Weights of a small mixture-of-experts language model, trained from scratch on English Wikipedia.
Size: 12 layers, vocabulary 1235, 20.3M parameters.
Experts: 128 experts in each of 12 layers, 32 SwiGLU neurons an expert, a softmax router, a shared expert of 64 neurons.
Training: a variant of SOAP for the experts, 638M tokens, 4870 steps.
Below are experts of layer 9 (counted from 0) of a mixture-of-experts language model. Rows are named router (the router's row for the expert) and show model dimensions 0-127. Each number is 500 + 50 x the weight over its row's rms, rounded and kept within 0 to 999. Numbers have three digits each.
After each expert's rows: "raises" lists some tokens whose logits its average output raises strongly, later layers aside. This comes from a sample of Wikipedia text that the model never trained on.

# expert 88
router:579533543441481409541617495477524452472493473541455428381552532469494483533512440503481425456477539462556483593566458446531562474571513517456484487451575394470531518474470487454456475491484516520515510514580491426540598609496541558527488586490495437494453549517552413548563536533414589514556489425439570505432586513417448467512445471473394518490536454523535451481535564520551545520440
raises: "lect", "ver", "qu"

# expert 4
router:472440569419481529459535519480529426447508546524557472491472534536586489430455558528515480465502521429479532424520497418451410542446399518520582453588569505422584532416514550410492498517526509607539519422489495479500591541515434405522553575591388528461507522517462580578540496428527551450502478426449497550451543505538507519528451438489452456451538556521521413437470554502544540507530
raises: "17", "16", "18"

# expert 79
router:491499567477538539606567528425422450569624479483555586438476599518512541549504505493502568548493501452455539585482527577567524514492569539586507505512524553516470522586426545523524419506449466538529392478466481574476495467562545519477440561586504571476543607446518441485562444529512452471512408404532488490497546568494472487527517517493474470556478462380460461458506591590505513519525
raises: "wo", "rop", "w"

# expert 24
router:528524517428457584511527558611497450455431471585536425511503460395489499546452435490519469463532546522548485468494579491524538456499427495494505476449501457578497498467473514509550576471533564561496511487522557472560579455469528477542452577485633419478469528486452520427469518489541413530485368558495410574411499590468393478514552574514541545474562466502468553475595490457463486515394
raises: "S", "|", "-"

# expert 36
router:560446487495527532495524479460573451576399393459511415463563501527587532528556465506484536468433527516555481466447569415518521502484460506543541419500546502442578545522481453533544540543509435474462494428604525427601471582501522457499506556507414514477562581448434441509497595601504457557409448514516579510538510477548498529496439539533517491422584512507594446519522563622500524499544
raises: " |", " |\n", "."

# expert 123
router:562508489528531593460560531508471563489433510425586464471398451412509538537527513615454518519484555407529523529500452507577534564489535558417549400527519459437442521529511450437566428489468509528553468555429564498358610489502491562612528533536469463555464518515533503555476425541459524438497493463509485472464489453423488484545579511481454499531484418517479454417525500554458532398545
raises: "ul", "ield", "ull"

# expert 96
router:478561597494440563475559519520472525574544554539539578491453508545502431578490529538503504525491478520464518559488418517588549503583609474546528474496589510523455433532533469446540497453540407491468421496540526515562471507490489502387508493614476449515470558458563536501517447391473543426485522472433549456575570597581519482462504488533524415596456553416461490479542567512542425414550
raises: "ained", "ain", "he"

# expert 85
router:453538443555524565626518502570430508520453505501519513483491450566504446463456559532467520472539592489426480446570580426513414448483422531558515416494419503508608456510438561534492572457488445458468525512465482480604533472509500451439452496470540547503471518467419562405626427488436557461514501501432419566495515523526576428534547496417498467477477570471483550532442445511500466409438
raises: " and", ",", " ("

# expert 67
router:485570480571487528429445534476432445522608524423545437474484566404519495553498446608530545530559491515508489475534503544465436514450551429540464549542539433460478494534525531468522585526420568549516526500355519456573450373510578506573523496562513552531456368559521505560402552501469512471447531457514448557532520447522441492439556497524518471464450467507500576451439445482456533561535
raises: "ain", "ass", "ake", "any", "emb"

# expert 105
router:466434547393456495503531562436537468531492542413450406530487463508472482342450450465565457540441543434507517567547548429531570440504543494472609441489528556373522479525491405424485546431464527570541573485492509519541593547488567558404523483442519505507506493434516411605514511477528518492522514508479506531507506543514537540522512528407450488508533467411559494402442462486565513520489
raises: "d", "ll", "m"

# expert 99
router:495556548523431556543509566491467446471477483555517428491443483427441484590459495495414458464494528458574477438442569451481539479448447526420568615482523489556475493422518554415524526516565433510483559465546512448594575465474533523453486501505572472493482464582423540428465425544410458512500479556544403585443454527514545467589474482585536535559583425472464561424514524516497524439424
raises: "-", "|", "T", "S", "F", "L"

# expert 35
router:597556569509576517437475450494516452485474527569515494547430566594444431491592485482517603543574489530455530539500518533478500493494441472494414498517543480521564532437538581504552435490561498491514516433521461485482554584525619548557534591470518573562578411444407545479476458537408552465528566553454510503404585441490536556533439509505457514505493516515404409531561469558548492474540
raises: "is", "id", ".", "ision"

# expert 16
router:487492537499522482543482488569463464436511420484485434564474596527514509575461569556488483404516581496506553506448637455520564489414469516593527479456476523451575536455480424540437595571414473445505465499391570494501497480478509513478445392463520529534499519416433547420565526410449449475468409511564555519478516490574494567475513546542514514462554474397430523524565508507500537584495
raises: " |\n", " |", " |\n\n"

# expert 18
router:505470426454516467468466414532523455531580514502521536552439472523492484514465497463646535554540449517452482599558500522427514446511478537480451515495506424552535569467608434572554517472481522446474538526519517604522502392589511598473476465468508506523582539555444535387464517570495405483548500524494501480429525540507468573428511525402465368456449470498514556508558482532447540526398
raises: "e", "es", "eat"

# expert 126
router:527486466438476408478549538555435475583484494523477357451536483517568516446457475575448435519544618542504471539573438448561449422462507522503536486489499529416441520563483440407487583502537466551472456617504537469405535530433550408468497581522549437511465513491574462483575525453489577469493511441529480497520466538531560549421570561520429550539452436486528489523542561431566514544511
raises: "g", "t", "f", "b"

# expert 118
router:407505541491477470482546465497488566553487477417454563435484448500546466495531499481432445573398513529571460477460584468550540438496513456532597505570460529467421482450531400487515484548514414479503430519493532531588440516532420621562518639462488607501556479560485530551570521552605502428450449533480443538506509553575544549446498499459529537546507511560477504430572497477520479422557
raises: "0", "5", "7", "9", "8", "6"

# expert 21
router:428518470539393564493554515499483534564526502444472404488496509531511532423597495458579482546410459466553493523498547542543502519548506468502543470547436539468420461581500483523450401576468472524590555490533614468542522479468440484533530503446436558506518514515420412524590474575581461564543520498450487596497564574500517504523510509483479618613615535526434530533556541530479477427501
raises: "8", "4", "2", "3", "9", "1"

# expert 89
router:555426529463545501483496559556460403547528533513450429481475394475435460432527525491471563480463497418443495443524519602445451479456595501489501597490514503507459424548581455438421457478541476523534478490518510478368548527578430457506495511543609586559520459586445489483579483518530427494548442422591409514526479514548516546433550526497501468551503572503545517460546554496504396436512
raises: "orm", "ru", "ational", "ation"

# expert 7
router:473615452513466562444494412477560481487449448481576479606501496552469484485513448408474491486589441482466492574511481526426465453531503449394455411525483508511571495406545435466464440410497489591520535576451493545551481457525565484513490538528577454467526522442474519466473457512407536419500496512515564566529518497570507585486423498456594493368432547416508407436488442482501500477503
raises: "t", "g", "l", "."